{
  "num_hidden_layers": 13,
  "hidden_size": 448,
  "n_experts": 32,
  "experts_per_token": 4,
  "d_expert": 224,
  "d_shared_expert": 256,
  "hidden_act": "swiglu",
  "moe_layers": [1, 2, 3, 4, 5, 6, 7, 8, 9, 10, 11, 12],
  "router_score": "softmax",
  "normalize_top_k": true,
  "routed_scale": 1.0,
  "balance_loss": 0.00527,
  "balance_bias": false,
  "router_noise": 0.05,
  "init_std_router": 0.0284,
  "lr_router": 0.000707,
  "vocab_size": 36430,
  "norm": "rmsnorm",
  "norm_eps": 1e-05,
  "tie_word_embeddings": false,
  "optimizer": "soap_variant",
  "learning_rate": 0.00241,
  "beta1": 0.95,
  "beta2": 0.95,
  "batch_tokens": 131072,
  "max_seq_len": 1024,
  "train_tokens": 1209000000,
  "max_steps": 9224,
  "dataset": "wikipedia_en"
}
Below are experts of layer 8 (counted from 0) of a mixture-of-experts language model. Rows are named router (the router's row for the expert), gate (a neuron's input weights, with its number), up (a neuron's input weights, with its number), down (a neuron's output weights, with its number) and show model dimensions 168-223. Each number is 128 + 32 x the weight over its row's rms, rounded and kept within 0 to 255.
Before each expert's rows: "comes after" lists some tokens at least twice as common just before its tokens as in all text. This comes from a sample of Wikipedia text that the model never trained on. Tokens count by the router's weight.

# expert 2
comes after: " in", " to", " was", " he", " also", " be"
router [150 144 198 176 136 141 113 159 177 148 109 130  86 151 140 123 155 110 142 149 161 121 135  76 130 153 116 134  98 132 157  93 121 127 116 140 132 183 135 133 147 121 154 111 164 141 115 165 132 156 143 153 129 107 104  71]
gate0 [108 127  88  72 145 110  86 145 116  81 133 132 170 121  92 121 193 141 117 114 101 146  75 110 148 109  75  85 144  89  93 115 167 100 154 143 136  70  91  92 107  78 184  98 106  73 155 200 142 109 106 113 135 126 133 159]
up0 [183 157 142 142 181 156 180 153  73  70 137 129 134 101  71 131  96 127  85 166 104 146 154 145 114  88 158  97 133 175 208  92 117 145  72 192 105 130  89 157 135 146 156 149 153 192 139 167 112 148 156 151 175 120 120 154]
down0 [203 141 130 132  57  65 132 160  92 166 106 119  99 146  74 144 146 119 120 164 148 149 107 160  45 113 136 106 146 167 124  95 168  76  49  70  97 117 145 150 113 149  92 197 146 118 123 111 124 167  95 146 131 186 134 112]
gate1 [116 103 111 132 138 194 106 151 150 110 137 161 176 112 143 133 179 112 116 132  92  73 108 162 141 135  96 124 206 161 180 145 144  56  97 119  94 145  91 110 204 161 138 154 141 124 178 127  97  68 155 138 122 199 166  85]
up1 [160 132 136 129 114 158 135 179 104 118 139 166 173  97 171 183 170 150  83 142 175  91 101 127 142 119  76  80 205 137 141 116 109  87  62 126 106 111  93 141 153 149 135 138 127 102 172  85  87  86 152 160  79 199 154  82]
down1 [132 144  82 126 154  78 145 162 132 130 113 140 100 176 118  88 182 182 145 148 143 101  81 105 165 138 174 120 117 137 119 133 108  93  96 145 151 180  75 124 142  69 133  92 110  89 111 109 107 131  84 167  83  94 140 104]
gate2 [111 145 144 169 181 131 118 149  90 109 126  75 132 165 163 184 117 135 130 143 111  83 109 154 131 153 148 173 180 166 116 149 156 136 187 136 189 111 114 124 130  97  86 160 144 208 157 105 189 144 107  76 147  86 146 111]
up2 [122 162 114 105 117 135 167 138 138 121 112 121 115 106  80  83 125 113 174  91 150 129 107 126 185 100  97  79 105  99 154  91  70 110 105 111  65 131 106 151 115 198 137 111 150  67  88 154  80 118  89 141  94 140 110 181]
down2 [127 135 147  91  81 163 131 111 138  78 132 154 127 103 127  71 110 103  92 113  68 155  88 119 119 103 136  83 114  60 157 116  95  68 102 160 102 132  95 174 174 134 108  78 184 178 112 161 135 107 129 109 167 143 173  79]
gate3 [158 124  91 131 118 100 169 134 136  78  93 113 137 104 137 113 113 157 161 114 151 180 134 139 160 146 140 147  97 132 132 197 133 141  69 122  78  93 117 107 132  96 139 100 103  74 138 142 145 144  85 192 156 119 137 123]
up3 [ 73 119 115 152  74 151  50 105 153  99 181 112 155 152 126 148 130 163 182  91 151 152 127  50 114 142 108 137 104 183 164 100 121 179 128 146  91 118 125  90 165 132  64 132 129 125  88 184 106 163  58 126 132 159  64 115]
down3 [ 55 148  38  80 134 189 172 148 205 130 170 103 142 153 108 202 176 105 129 100 122 110 178 126 141 122 102 131  83 135 175 165 106 161 122 127 130 107 133 161 149 157  57 106 184 151 150 118 106 151 111  85 134 107 153 114]
gate4 [163 111 158  99 141  96 100 181 179 142 100 109 223 119  91 119  79 158 126 101 104 133 148 134  73 153 164 117 128 113 151 178 131 133 111 147 123  94 155 101 203 173 151  94  90  98  88 113 123 174  80 108 157 191  94 143]
up4 [129  64 113 153 135 157  90  93 115 113 135 112  89 145 115 142 117 100 103 136  83  90 132 157 202 150 155 130 125 156 144 151 107 107 161 104 141 124 119 160 150 166 148 146 169 110 176 104  48 154 111 135  85 161 140 113]
down4 [178 114 156  81 143  89 123  83 150 162 134 113 139 158 130 105 114  78 109 139 122 132 112 101 114  99 105  36 145 153 108  76  93  58 162 153 169 134 187  76  97 144 151 118  78 153 147 104 108  80 147 128  98 146 121 123]
gate5 [112 152 159 233 123 194 102 123 110 140 113 119 151 114 167 124  89 138 148 127 127 114 191 180 107 138 138 134 135  76 164 158 110  88 141 121 102  77 156 151 139 184 130 134 145 106 108 194 133 101 123  81 156 139 118  93]
up5 [139  70 144 146 169 127 112  84 122 156 119 130 125 123 115 134  57 145 138 152 126 102 141 107  99 130 190  77 119 149 150 113  79 116 151 126 183 176 129 176 141  90 122 131 124 134 184 141  70  95 153 124 120 106 127 124]
down5 [ 91 106 149 140 111 159 101 135 170 119 144 134 175 115 148 137 142 166 110 112 142 132 117 109 128 187 145 139 117 114  80  81 150 148 112 178 173 107 174 146  97 186 108 173 146  98 173 105 102 147 105 121 100 191 142 128]
gate6 [125  98  68 102 151 138 160  96 155 121 131 109 141 113 129  71  99 154 142  71  59 141 168 157 104 110  72 160 172 110 155 149 156  65 153 166 107 129 104  86 102 110  93  87 168 146 169 102 129 139  99  90 145  55  97 143]
up6 [114 145 101 160  94 115  78 109  13 159 129 163 122 173 139 171 166 140 102 122 158  96  66 121 134 125 139 126 129 135 134  62 143 162 114  86 131 125 117 113 133 135 116 147 112  89 123 118 108  91 128 124 161 157 166 140]
down6 [150  96  98 110 146 150 145 106 147  51 135 115 101 149 165 141  92 218 126 151 156 156 133 100 103  96 201 104 162 117 142 138 133 189 116 126 147 145 130 138 125 116 135  98 171 138 145 195  57 144 159 149 142 217 131 181]
gate7 [189 136 123 147 127 140 117 193 150 161 195 204 128 123  98  97 155 213 113 124 121 149 120 110 119  63 150 130 141 122  96 132 160 131 102 142 147 133 132 108 169 104 140  99 186 130  54 131  98 147 128 167 108 128 138 136]
up7 [ 93 104 170 154 179 120 107 116 122 135 124  82 130 154 167 133  88  95 149  94 156 133 128 158 100 174 147 115 144 136 134 106 128  66 183 132 116 130 140 123  66 139 155 111 117  63 136 109 139  81 150 178 125 102 145 151]
down7 [140 151  92  93 137 131 168 148 155 214  65 116 147 121 104 141  76 141 107 139 135 167 123 156 173 147 123  81 156 139 165  88 140 125 121 139 100  96 115 186 116 145 126 123 141 116  76 116 127 143 159 104 133  76 131  87]
gate8 [130 185 106 131 142 116 114 140 163 107 164 111 161 127 118 148 124 148 183 128 150 192  87  84 124 117  71 116  93 116  93 114 166  56 181  87 139 127  89 168 134 115 148 139  97 156 149 144 184  94 146  67 125 164 129 114]
up8 [105  99 140 204 139 139 100 183 123 156 138 105 134 110  96 171 145 171  81 168 173 150 160 160  87 126 139 104 139 111 127 116 101 121 121 131 119 129 181 119 140 154 165  90 115 146 116 125 117 155 103 170 147 118 208  96]
down8 [140 102 174 143 172 123  79 141 167 129 111 115 102  96 132 130 128 119 168 113 203 130 160  70 110 152 164 109 106 140 208 138 142 129 199  99 129 108 136 103 116 101 124  83 144 158 122 111  43 198 116 145 137 132 115 119]
gate9 [104 151 104 105 131 138 191  92 171 109 201 138 136  58 112 124 108 128 118 108 156 128  85 186 108 133 159  90  68  68  77 130 125 157 121 140  93 135 153 146 122 147 125  96 131 123 123 155 116 155 101  66 101 129 156 113]
up9 [128 148 130 116 136  84 142 156 159 109 176 187 182 112 141 131 101 134 186 160  97 140 128 179 152 160  64 135 112 163 106  86 113 129 103 118 153 159 144 124 169 108  80  67 104 199 135 135 153  86  94 138  67 131 125 157]
down9 [124 134 130 199 160  88 106 196 158 159 162 152  81 144 164 155 151 126  99  87 110 100  98 115 166 143  70 112  97 140  91 112 121 127 114  91 163 149 114 106 166 159 118  65 116 109 142 126 105 112 142 126 103 141 186 153]
gate10 [108 130 131 146  81  99 131 105 107 177 109 131 120  77 107 135  92 169 143 151  97 130 129 117 112 119  82 172 189 203 133 136 190 118  75 138 144  98 122 129 189 103  72 133 107 137  68 103 177 138 117  79 112 165  84 136]
up10 [153 102 141 148  92 144 158 131  80 130 125 133 161 121 165 142 156 156 159 124 123 128 113 154 157 187 120 186 149 111 199  89  72 110 110 180 129 165 116  84  79 137 103 111 157 114 107 161 114 115 157 182 105  64 103  96]
down10 [110 104 145 156 153 128 121 135 182 112 163 172  58  97 150 109 107  89 129 108  63 220 205 160  94 169 167 116 125 166 109  76 155  64 110 130 114 167 158 148 189 145 108 124 151 132 170 115  88 113 148 181 115  75 149 166]
gate11 [122 111 145 114 119  99 146 127 109 154 133  86 137 129 158 123 143 173 139 160 135 133 141 139 122 138 148  60  90 203 104  99 188 119 172 157  90 127 117 143 141 109 144 186 116 157  81 131 136 126 145 161 114 175 140 118]
up11 [158 147 118 101 109 127 127 180 122 122 105 114 179 198 117 131 133 132 123 165 158 169 182 131  53  63 157 139 155 116 163 135  83 140 110 135 170 103 117 134 147 157 121 157  79  44 102 142 139 100  86 108 170 127  88 136]
down11 [158  61 136 130 115  48 150 130 101 147  67 123 118  71 154 111 124  74 135 169 149 143 176 101  77 107 118 183 119 154 119 130 187 147 137 143 163 134 176 163 179 135  94 171 135  79 151 142 191 124 150 121 148 149 135 151]
gate12 [101  97 103  97 123 103 155  95  93 124  94 107 128 137 129 154  61 151 123  86 176 145 152 154 173 188 149 108 114 130 151 126 106 142  79 145  68 137 100 187 151 146  84 215  82 131 112 169 161  79 153 135  89 127 122 169]
up12 [151 134 144 108 146 131 155 116 100 180 129 185 126  55 156  83  94 103 153 127 115 128 127 153 160 141 124  50 126 106 152 109 136 151 136 143  89 178 123 115 148  88 121 127 170 116 139 140  95 136 127 103  74  86  85 128]
down12 [156  78 135  83 130 142  98 187 123 124 140 124 101 147  77 167 208 113 111 158 125 131 104 108 123 119  89 189 122 171 149 109 147 123  86 137 151 163 135 168  86 127 100 145 134 164  40 101 142 125 116 171 114 161 141 141]

# expert 10
comes after: " the", " The", "The", " that", " \"The", " this"
router [123  84  86 148 117 115 108 166 154 139 103 136 104 144 147  25 168 163  88 157 118 122 141  99 118 152 177 115  92 122 163 145 104 109  71 171 107  81 149 118 168 172 178 187 162 122  93 146 130 118 108 112 113 118 162 134]
gate0 [139 103 124  90 130  54 154  22 106 156 106 172 178 152 132 109  98 114 103 157  92  90 129 154 135 102 195  99 155 126  57 127 196 180 106 137 110 150  91 105 131 132 146 108 180 112 177 150 115 143 107 107 187  72 166 178]
up0 [103  84 146 162 161  95 175  96 116 150 162 134 141 178 108 160 165 128 141 157 151 121 168 133 190 144 136  84 145  98 138 129 135 232 194 128 138 159  51 146 138 117 168 195 149 120 154  95  91 125 104 116 147 159 160 170]
down0 [160 128 166 115 107 113 147 116 166  85 106 114 185 152 121  34 105 139  46 155 141 110 161 117 157 102  80  75 131 109 150 145 150 139 130 129 120  42 107  64 161 156 140  54 133 129 123  89 154 147  96  85 160 139 194  78]
gate1 [172 120 120 116  93  80 164 118 170 150  72 142 102 123 159  39  89  57 169 118  93 133 123 119 116 158 121 173 121  64  81 134 121  73 113 132  63 156 141 114 191 113  85 118 165  73 182 149 123 118 152  64 139 166  95  86]
up1 [164  61 167 119 134  98  98 158 174 160 114 100 210 153  89 148 136 144 142 150 136 193 150 147 119 146 185 153 139 100 144 152 160 116 106 121  92 160  95  86 130 167 150 161 127  50  93 131  85  96 114 142 143 155 140  69]
down1 [129 164 142 107 145 109 130  82 127 105 144 148  99 167 151 175 117 118 126 115 135 137   0 129 157  48 106 123 128 117 146 144 119 161 167 174 151 142 135  57  89  82 126  97 144 134 115  88  90 140 153 108  64  34 160  99]
gate2 [130  91 146 112 104 208 134 114 144 150 155 115 108 116 166 111 136 167 145 136 153 107 136 166  96 108 129  98 110 117 148  95  96  95 115 102 134 145 138  78  98  89 205 151 124 118 134  70  40 131 146 163 137 102 110 106]
up2 [138 112  87 158 127 192 143 102 151 153 134 112 152 139 165  98 110 135 161  47 152 106 115  80 108 139 143 142 102 168  96 102  90 145 108 103 106 121 106  81  94  56 229 133 129 174 108  78  92 194 132 143 179 125 116 147]
down2 [158  76 106  71 140 128 115 119 103 165 111 164 137 137 131 203 147 112 142 183 140 151  97 155 108 170 112 128  82 166  86 110  99  79 190 121 138 152 177 144 126 123 163  80 141 115 150 168 114 147 123 149 195 108 139 153]
gate3 [166 150 133 153 141 124 126 160 163 160 163 119 134 105 184 173 122 110 135 131 104 131  72 199 159 104  99 178 152 146 165 144 156 113 114 179 126 119 191 160 181 167 130 102 124  97 101 102 128 115 124 153 109 111 175 127]
up3 [137 117  94  64 102 138 163  55 108  96 154 139 117 160 128  66 126 110 132 129 156 128 170  97  79 149 164 105 141 104  91 122 105 147 171  70 110  83  65 118 116 105 160 176 164  93 137 175 128 124 125  71 117 180  65 125]
down3 [134 153 111 125 127 224 125  96 164  78 162 185 131 143  97 117 119 149 180 125 101 151 130 152  76 139 109  92 134 116  81 160 173 119 132 111 160 128  83 147  97 102 143 104 129  67 108 133 150 160  96  89  87  96  87 134]
gate4 [150 112 133 141  74 110 110 131 125 124 101 121 115 169 129 157 116 104  94 105 125  96  98 166  69 148  88 160 181  84 154 143 155 166 168 126 210 175  65 120 157 105  95  90 102 132 123 176 143 142 113 187 160 149 107 164]
up4 [198 106 104 125 166 140 143 124 159 149 159 143 183 151 132  93 104 118 146 160 125 123 184  73 130 144 114 136 114 129 103  98 128 184 124  74 130 158 159  95 164 171 192 118 170 125 190 103 127 152 121 123 119 122 145 100]
down4 [ 92  80 103 125 149 153 121  69 130  87 142 110 138 188 154 119 116 118  78 200 202 129 119 118 169 112 149 127 111  81 124 156 117 114 126 103 143  95 195 108 134 138 114 127 112 135  61 149 151 169  95 103 175 129 158 150]
gate5 [118  44  42 154 158 118  76 134 200 125 156  83  91 126 142 127 121 153 135 142  86 103 120 201 155 138 114  76 115 169 220 159 130  76 169 141 178 138 152 122 160 137 139 144 153 136 108  88  95 108  73 131 134 128 134  89]
up5 [106 130  57 182 154 155 164 116 200 122 152  83 156 178 204 103 129 144 160 107 112  88  94 102  94 110 139  81 140  98 181 184 130 118 128 144 179 107 150 106 103 124 141 125 156 109 112 186 108 115  98 141 102 134  89  81]
down5 [140 146 219  67  99 179 150 135 131 123 123 146 150  96  87 177 138 129 123 128 181 143 182 140  86 122  97 129 180 116 115 132 157 115  98  98  92 149 103 137  99 151 173 175 107 120 131 147  93 108 136 159 177  97 125 171]
gate6 [117 125 162 134 125 100  98 138  93 134 153 152  56 147 162 121 176  83 115 132  71 159 112 134  87 131  84 111  95 141 111 125 118 130  98  52 137 155 134 111 129 117  55  76 106 138  81 180 102 149 133 163 168 175 118 128]
up6 [169 126 123 162 115 121  49 104 101  99 112 138 115 130 117 114  96 128  97 128  78  90  82 116 125 122 141 171 128 132 119 135 153  90 120  87 124 209  78 125 124 139 105 108 117 141  40 127 142 156 132 191 116 177  98  75]
down6 [131 162 123 216 119 128 142 129  59 182 112 156 103 164 166  58 155 120 198 137 124 114 160 170 100  86 174 145 125 148 145 139  89 105 183 121 106 116  97 109 132  85  67 137 169 160 101  80 121  78  60 163  91 132 156 129]
gate7 [119 129  78  92 191 129 127 144 109 105  99 136 115  94 131 104  91 149 123 130 154 136 159  74  59 143 152 121 107  90 175 157 178 151 147 137  97 117 108 162 184 151 157 202 126 156 102  96 126 112 105 151 185 190 109 202]
up7 [105  88  88 122 128  63  62 131 141 176  79 115 121 156 156 103  95 141  97 132  98 128 146 129 113 143  96  82 157 181 135 115  86 167 152 166 167 142 156 195 112  90  75  48 125  87 132 100 135 151 130 133  88 108 175 109]
down7 [138 173 144 141 135 111 195 120 102 130 145 139 167 121 134 137 149  79 144 149 121 167  82 109  90 153 132 136 147 111 138 126 123 136 130 135 104 216 140  73 172 125 138 110 120 131  89 133 123  90 165 132 100 119 104 150]
gate8 [161  85 148 179 186 116 117  74 151 126 140 123 124 146  70  99 109 145 122 151 137 135 115 143 144 140 104  87  96 100 109  93  70 127 134 139 111 128 134 167 152 144  98 110 184 117  86  90 117 138 134  69 170 119 141 114]
up8 [134 137 127 103  85 138 155 159 114 171 116 163 173 149  87 174 113 100 135 173 182 149 117 103  57  91 130 183 132 182 117 163 227 155  71 159 102 145 124 114  86 134 141 177  99 123  93 109 127 127  95 156 110 111 118 170]
down8 [155 129 144 127  35 149 202 143 152 133 149 157 145 165 157 164 123 131  63 128 129 126 138  96  81 148 143 142 102 117 158 127 160 137  81 124 110 109 131 117 140 164 155 188 120 135 135 122 129 119 138 177 127 111 162 110]
gate9 [131 121 204 143  71 102 157 126 119 125 135 146 139 147 138  52 128 122  99 161 106 153 108 130 167 105  98 118  72 120 111 188 104 117 123 155  52 116 156 125 178 152 192 182 192 112 126 208  68 101 119 137 149 102 164 141]
up9 [151 123 181 116 139 151 112 119 143 124 125 130 189 151 148  94 146 121 150 195 131 109 178 106  87  89 119 168 133 106 233 103 171 131  94 214  72 107 118 179 106 148 170 161 162 113 116 108 131  94 107  95 116 133 138 101]
down9 [144  79 188  54 155 130 118 124 134  90 196 142 123  96 136 134 143 133  92 144 157 114 123 157  96 113 127 152 122 160 214 152 164 122 132 117  71 137  82  49  80 155 199 154 165 102  85 148 161  59 189  42 134 128 178 178]
gate10 [ 46 168 118 169 120 120  99 156 102 163 167 129  97 103 139  89 113 125 100 167  98 138  87 180 105 111  88 113 114 184 120 184  96 154 124 132 198 111 138 145 141 104 169 140 161 120 139  78  59 148 150 136  79 140 143 192]
up10 [ 72 116 152 141 119  85 137 169 141 146 114 151 146 124 174 113 136 127 115 129 132 167  42  70 144  66 152  86  91 152 223 164 108 144 114 177 170 181 114 133 136 105 150 121 132  63 174  74  87 129 133 159  97 129 161 120]
down10 [137 113 131 159  97 106 127 179 113 108 159 128 114 170 156 123 111 139 188 140 113 149  91 145 139  69 144 130 100 116 182 153 179 171 137 155 172 135 133 195 110  73 155 108 145 102 142  85 108 140 100 142 113 158  94 195]
gate11 [ 88 121 124 167 106 127 156 105  93 119 202 133 129 149  93 137 128  99 197  64 173 135 100 110  91 159 127  83 129 139 108 134 163 144 124 120 153 181 126 174 189 130 109 152 136 103  68 178 104 100 101 113 135 126 108  89]
up11 [ 86 112 152 183 120  83 110 100 151 149  89 127 139 141 118 158 209  99 134  93 111  95  87 115  99 123 144 103 131 127 127 119 131 134  96 117 114 174 188 124 148 123 115  44 132 215 105 157 133  88  86 113 169  67  73 177]
down11 [168  79 164  98 128 136 102 156 111 154 114 170 145 138  60 112 131  93 152 133 183  68 192 142 186 139 139 122 147 157  70 162 127 154 135 131 153 102  34 133 130 136 141 197 116 154 147 104 123 108 127 190 161 191 153 151]
gate12 [112  87  57 164  85 140 145  78 156 135 132 182  98 158 164 167 126 147 101 150  97 120 176 111  70  88 136 134 132  76 214 112 196 169 116 102  75 153 128 116 126 139 155 159 105 168 141  69  69 137  91 155 173  44 111 164]
up12 [141 146 118 114  95 106 123 115 152 169 148 201 158 131 105  86 101 135 130 140 100 158 148 115  76  67 135 183 117  96 141 132 160 140 146 143 111 122 137 162 160 151 121 193 121 180 141  59 114 149 116 103 162  70 123 145]
down12 [115 128 115 137 197 141 114 172  93 131 142 141 106 118 125 117 122 111 189 137 187 122 137 123 155 142 136  84 151 122  80 124 146  93 184 100 165  95 123  97  94  60  87 144 116  56 149 126 112 136 136 111 105 146 105 133]

# expert 30
comes after: " of", " in", " with", " on", " his", " for"
router [141 127  94 125 140  94 113 168 168 148 130  92 128 166 127  80 148  35 106  88 199  81 118  66 108  90 120  87 169 114 111 143 119 142 127 105 107 113 138 111 120 136 101 189 167 103 103 128 118 132  92 128 113 167  92 157]
gate0 [127 186 131 145 168 154 201 169  84 132 115 107  91  83  90 105 159 111  83 141 175 154 165 153 100  98 168 120 102 187 136  98 106 128  78 127 215 150 103 122 148 122  99 151 161 113 121 129 128 115 114 162  86 106 114 125]
up0 [122  72 142 127 117 157 128  87 138 122 149 144 130 164 196 156 124 168 129  93  81 125 141  96 134 155  85 121 151 109 158 120 156 142 173  89 110 139 101 173 184 117 131 102 128 131 157 136 143 168 187 136 139 129 150  73]
down0 [138 148 152 120 110 154 126 132  79 183 148 116  81  67 153 139  89 166 154 133 148 143 157 140 172 194 163  91 119 140 149 157  94  95 183 133 111 111 154 173 131  90  72 172  85 104 121  59 148 173 137 141 118 160 134 101]
gate1 [154 139 115 110 118 118  42 174 120 172 116  97 141 131  52 138  95 134 159 123  87 112 138  85 143  74 114  79 158  94  97 128 130 120 122 123 129 169 146 129 149 116  47 170 133 138 114 148 143 160 139 140 161  98  98 140]
up1 [109 132 151 126 130  77 162 173 137 167 109 135 117 148 103 123 131 107 131 124 131 129 149 143 176 105 140  76  72 119  90 113 131 117 141 145 114 148 171 117 182 120  87 177  97  96 123 151 129  80 118 118 134  93 134  85]
down1 [108 198 110 181 130 169 150 134 194 125  61 114 113 110 159 164  96 175 157 151 153 169 206 129 201 139 109 143 139  86 144 156 175 170 127 155 101 117 165 118  31 101 135 166 100 143 105  83 125 123 105 172 160  90  99 152]
gate2 [171  92 155  82 121 109 137 144 114 118 143 126 108 104  73  88  71 122 155 174 119 162  86 164 113 127 113 110 180 132 169 180 150 112  83  98  68 172 174  85 163 152 146 202 159 131 129  70 167 141 145 124 183  91 129  84]
up2 [ 91 133 155 122 171 106 142  88 125  84  93 130 162  97 163 153  95 142 117  81 100 109 158 114 136 114 117 137 126  86 139 129 114 118 125 145 109 128 136 143 106  54 140 119 140 143 129 127  95  94 126 108  78  54  67 162]
down2 [108 132 160 125 163 156 145  99 153 159  89  99  88 125 119 113  78 152 135 108  98  82 133 140 140 166 125 171  88  88 123 141 149 105 186 113 165 117 138 128  96  75 153 159 129 139 142  91  60 107  73 123  95  55 125 163]
gate3 [164 136 156 103 121  89 174 162 142 147 125 132 142 103  57 150 155 148 149 173 128 141  84 140 119 160 163 148 126  59 167 118  97 130  82 146 163 178 178 161 191 131 121 163 122 112 102 131 125 124 131 156 127  86 159 107]
up3 [100 142 127 162 150 144 127 184 128 118 118  95 116 104 154  99 107 108 150 174 163 144 117 147 161 136 174 128 133 109 112 136 171 215 210 134 134 118  84  97  97  92 184 151 101  76 132 136 164 189  97 110 138 122 154 124]
down3 [104 134 124 149  87 123 120 119 154 165 189 120 152 101 193 152 159 147 104 135 141 149 105 120 116 159 133 137 170 173 195  90 121 107 120 116 167  76 174 157 171  64  65 130 165 145 118 156 153  80 152 195 149 146 165  89]
gate4 [149  74 197 189 157 194 139  99 163 134 139 140 120 119  91 195  74 115  90 111 112 159 150 129 115 119 126  90 120  27 187 102 137 127  89 166 163 142 140 102  95 108 101 150 117 124 108 116 153 162 163 126 135  96 113 105]
up4 [115 100 120 131 133  74 229 219 131 152 158 165 134 152  87 127 129 124 128  83 122 120 128  77  86 136 114 121 115  66 102  94 232 144 100  92 166 117 139 149 177  49 109 141 116 143  85 133 158  77 184 132 166 166 109 151]
down4 [113 104 130 129 142  95 132 125 138 123 121 148 118  94  73 170 211 148 112  67 139  87 118 128 156  77 125 149 106 113 122 163 121  94 130 119 252 139 122 119 190 117  97  83 114 107 136 107 118 126 135 168 131  83 144 135]
gate5 [116 113 144 159 138 136 110 157  87 120 131  91 136 105  69 118  99 117 134  81 140 202  96 136 121 111 131 158  98  66 129  87 131  61 114  86 120 149  98 101  80 109 153 115 106 137 148 110 151 123 145 174 163 137  91 111]
up5 [140 113 213 123 188 160  99 142 182 132 102 149 125 155 116 138 231 154  82 118 107 105 194 120 107 157  90 114 157 126 182 116 102  94  87 138 124 167 149 136 140 126  93 112  91 101 101  78  95 163 155 195 114  78 146 175]
down5 [149  90 144 166 143 164 247 156 113 154 143  98  86 146 119 135 114  87 158 191 102 108 150  81  90 194  91 134 122 162  98 104  70 135 177 165 107 127 107 131 134  98 118 107 114 154  90  48 139 135 143 168 176 125 116 114]
gate6 [117 108 193 126 119 167 152 132 132 122  95 144 127 165 107  78 106 114 127 134 125  93  55 126  84 139 119 100 160 146 138 122 146  62  78  83  99 172 112  91 123 101 128 113 122  94 114  69 102  61 128 124 171 138 113 164]
up6 [126 121  97 166 146 180  95 126 205 164 130 108 212 163 129 133 133 130 153 103 145  95 130 117  77 121 139 139 126 145  91  77 130 170 143 171 157  42 163 166  96 177 213 144 189 112  93 168  82 148  98 144 197 138 160 118]
down6 [ 92 121  96 129 176 129 165 117 128 121 119  92  88 106 137 148 183 136 175 132 154  93  96 142 125 148  95 169  91 105 136 112 104 168 136  65 145 128 135 114 194  80 165 125 105 155 123 100 128 151  91 122 154 138 151 131]
gate7 [119  79 100  94  61  94 136 136 129 116 128 150  84 118 108 149  88 102 151 129  90 129  92 127  96 136 142 166  98 139  74  86 126 101 137 189 147 147 119 216  77 120 132 100 131 161 145  75 134 175 105 109 126 161 129 126]
up7 [139 118 101 121 131 185  97 107 139  85 166 115 113 107 126  75 165 151 187 114 160 102 172  98 164 131 185 181 121 112 148 150 110  26  85  83 183 165 119 168 101  80  83 122  72 106 149  87 122 109 101 100 117 132 105 110]
down7 [ 89 165 123 156  90 149 143 115  84 133 142 136 116  74 121 135 125 116 195 124 158 114  75 124 151 110 144 171 105 115 117 113 122 161 124 112 114 117 128 129 108 122  98  97 156 180 153 129 158 179 132 154  55 154 198 104]
gate8 [143 126 149 183 154 138 156 153 153 125 101 111 137 136 103 143 158 142 138 137 138 155 155 115 125 110  94 134 106  83 134 121  92 120 129 166 174  67 131  72 142 137 209 147 142 164 150 129 150  44 107 155  93 144  92  84]
up8 [151 177 118 211 107 122 155 103 149 132 106 128 132 149 114 135 149 112 118 185 150 188 140 100 123 167 130 125 108  96 127  75 132 148 102 110 172  80  92 143 133 143 127 145 142 141 139  57 191  97 138  57  86 144 117 119]
down8 [156 154 182 156 105 116 112 117  72 140  97 106 191 159 214 114  61  65  96 134 124 158 129 121 144 112 185 137 193  99 157  74 130 149  60 139 164 119 135 136 122 184 146  82 133 138 162 121 169 195 165  70 148 106 209 158]
gate9 [ 67 136 132 117  78 117 153  50 138  87  98 117 100 115 163 104 122 110 144 117 146 106 172 106 125 158 148 121 103 117 157 180 136 148 124 125 153 148  79  59 186 121 119  68 104 163 160 143 120 169 103 208 156 156 111 161]
up9 [117 165 143 140 129 123 178  87 189  99 121 125 164 116 135 195 132 156 114 151 113  34 159 109 107  59 122 125 107 142  58  88 121 160  95 132 129 147  50 129 117 120 150 159 151 198 148 105 130 143 124 135  73 176 150 132]
down9 [137 149 157  72 128  74 145 137 169 128 183 117 157 163 141 139 134 152  85 125 133  74 109 137 103  89 171  93 110 123 114 157 160  56 124 161 102 110 125 107 117 138 165 120 140 132 109 160 131 139 109 167 102 110 136 175]
gate10 [133 137 117 120 110 134 134 184  78 169 206  97 181 139 116 163  54 118 120 108 169 131 161 120 122  90 185 114  90 139 143 114 129 152  85  96  88  79 182 127 139  99 125 147 105 150 121 173 221  85 132 132 128 138 146 119]
up10 [108 102 158 149 146 140 110  98 101 119 121 170 104 134 100 129 121 106 101 125 121 166 143 110 107 155 160 138 137 181 129 134 107 130 138 178 119 111  89 166 124 168 119 106 146 105 168  63  94 174 159 131 150 103 136 112]
down10 [200 133 137 155  76 122 132  92 146 123 168 123 130  85  78 133  94 139 121  94 159 130 178 132  92  91 147 170 100 121 135 149  83 106  72 127 155 102 158 137 133 149 129 111  99 144 146 164 153 160  99 114 154 100  90 158]
gate11 [183 133 211 105 139  64 179 177 103 133 141 131 176 116 130  54 100 114 132 101 142 161 146 149  98 111 138 116  99  99 117  88 120 158  96 123  74 103 129 101 164 109 114  97 154  95  85 100 135  72 113  88 110 149 118 156]
up11 [ 91 151  58  96 129 162  89 146  86 101 132 127 134 137  95 156 156 123 167 106 104 142 102 134 208  92 183 180 107 209 113 180 134 140 179 142 163 129 128 174  51 142 122 184  87 124  96 137 177  87 121 173  66 116 114 161]
down11 [168 140 142 143 146 158  64  85 174  97 125  84  80 171  76 100 124 152 203 154  84 164 189 140 154 131 138 123 128 145 175 176 161 120 144 109 144  67 125 115 123 129 139 120 132 176 131 128 172 101  76 199 131 130 114 102]
gate12 [101 102 149 148 168 129 121  89 194 128 134 194 103  89 181 135 102  76  96 115 115  92  46  90 119  84 130 144 145 175 142 138  69 175  82 139 120  66 158 123 187 145 141 120 133 139 151 152 143 141 139 131 135 109 171  55]
up12 [ 82 149  82 161 155 152 134 111 100 126 119 142 103  59 147 205 137 110 181 128  83 119  86  79 159 151 120 144 105 173 107 116 101 109 146  83  86 161 101 117 116 112 111  58 120 136 125 120 177 132 145 158 134 135 184  99]
down12 [134 166 166  89 121 164  90 139  95 139 101 144 183 120 107 144  96 179  53 116 155  76 205 170  95 161 129  66 106 137 177 169 135 134  88  97 109  89  93 110 139 167 148 177 128  64 132 116 125  69 146 181 134  50 105 159]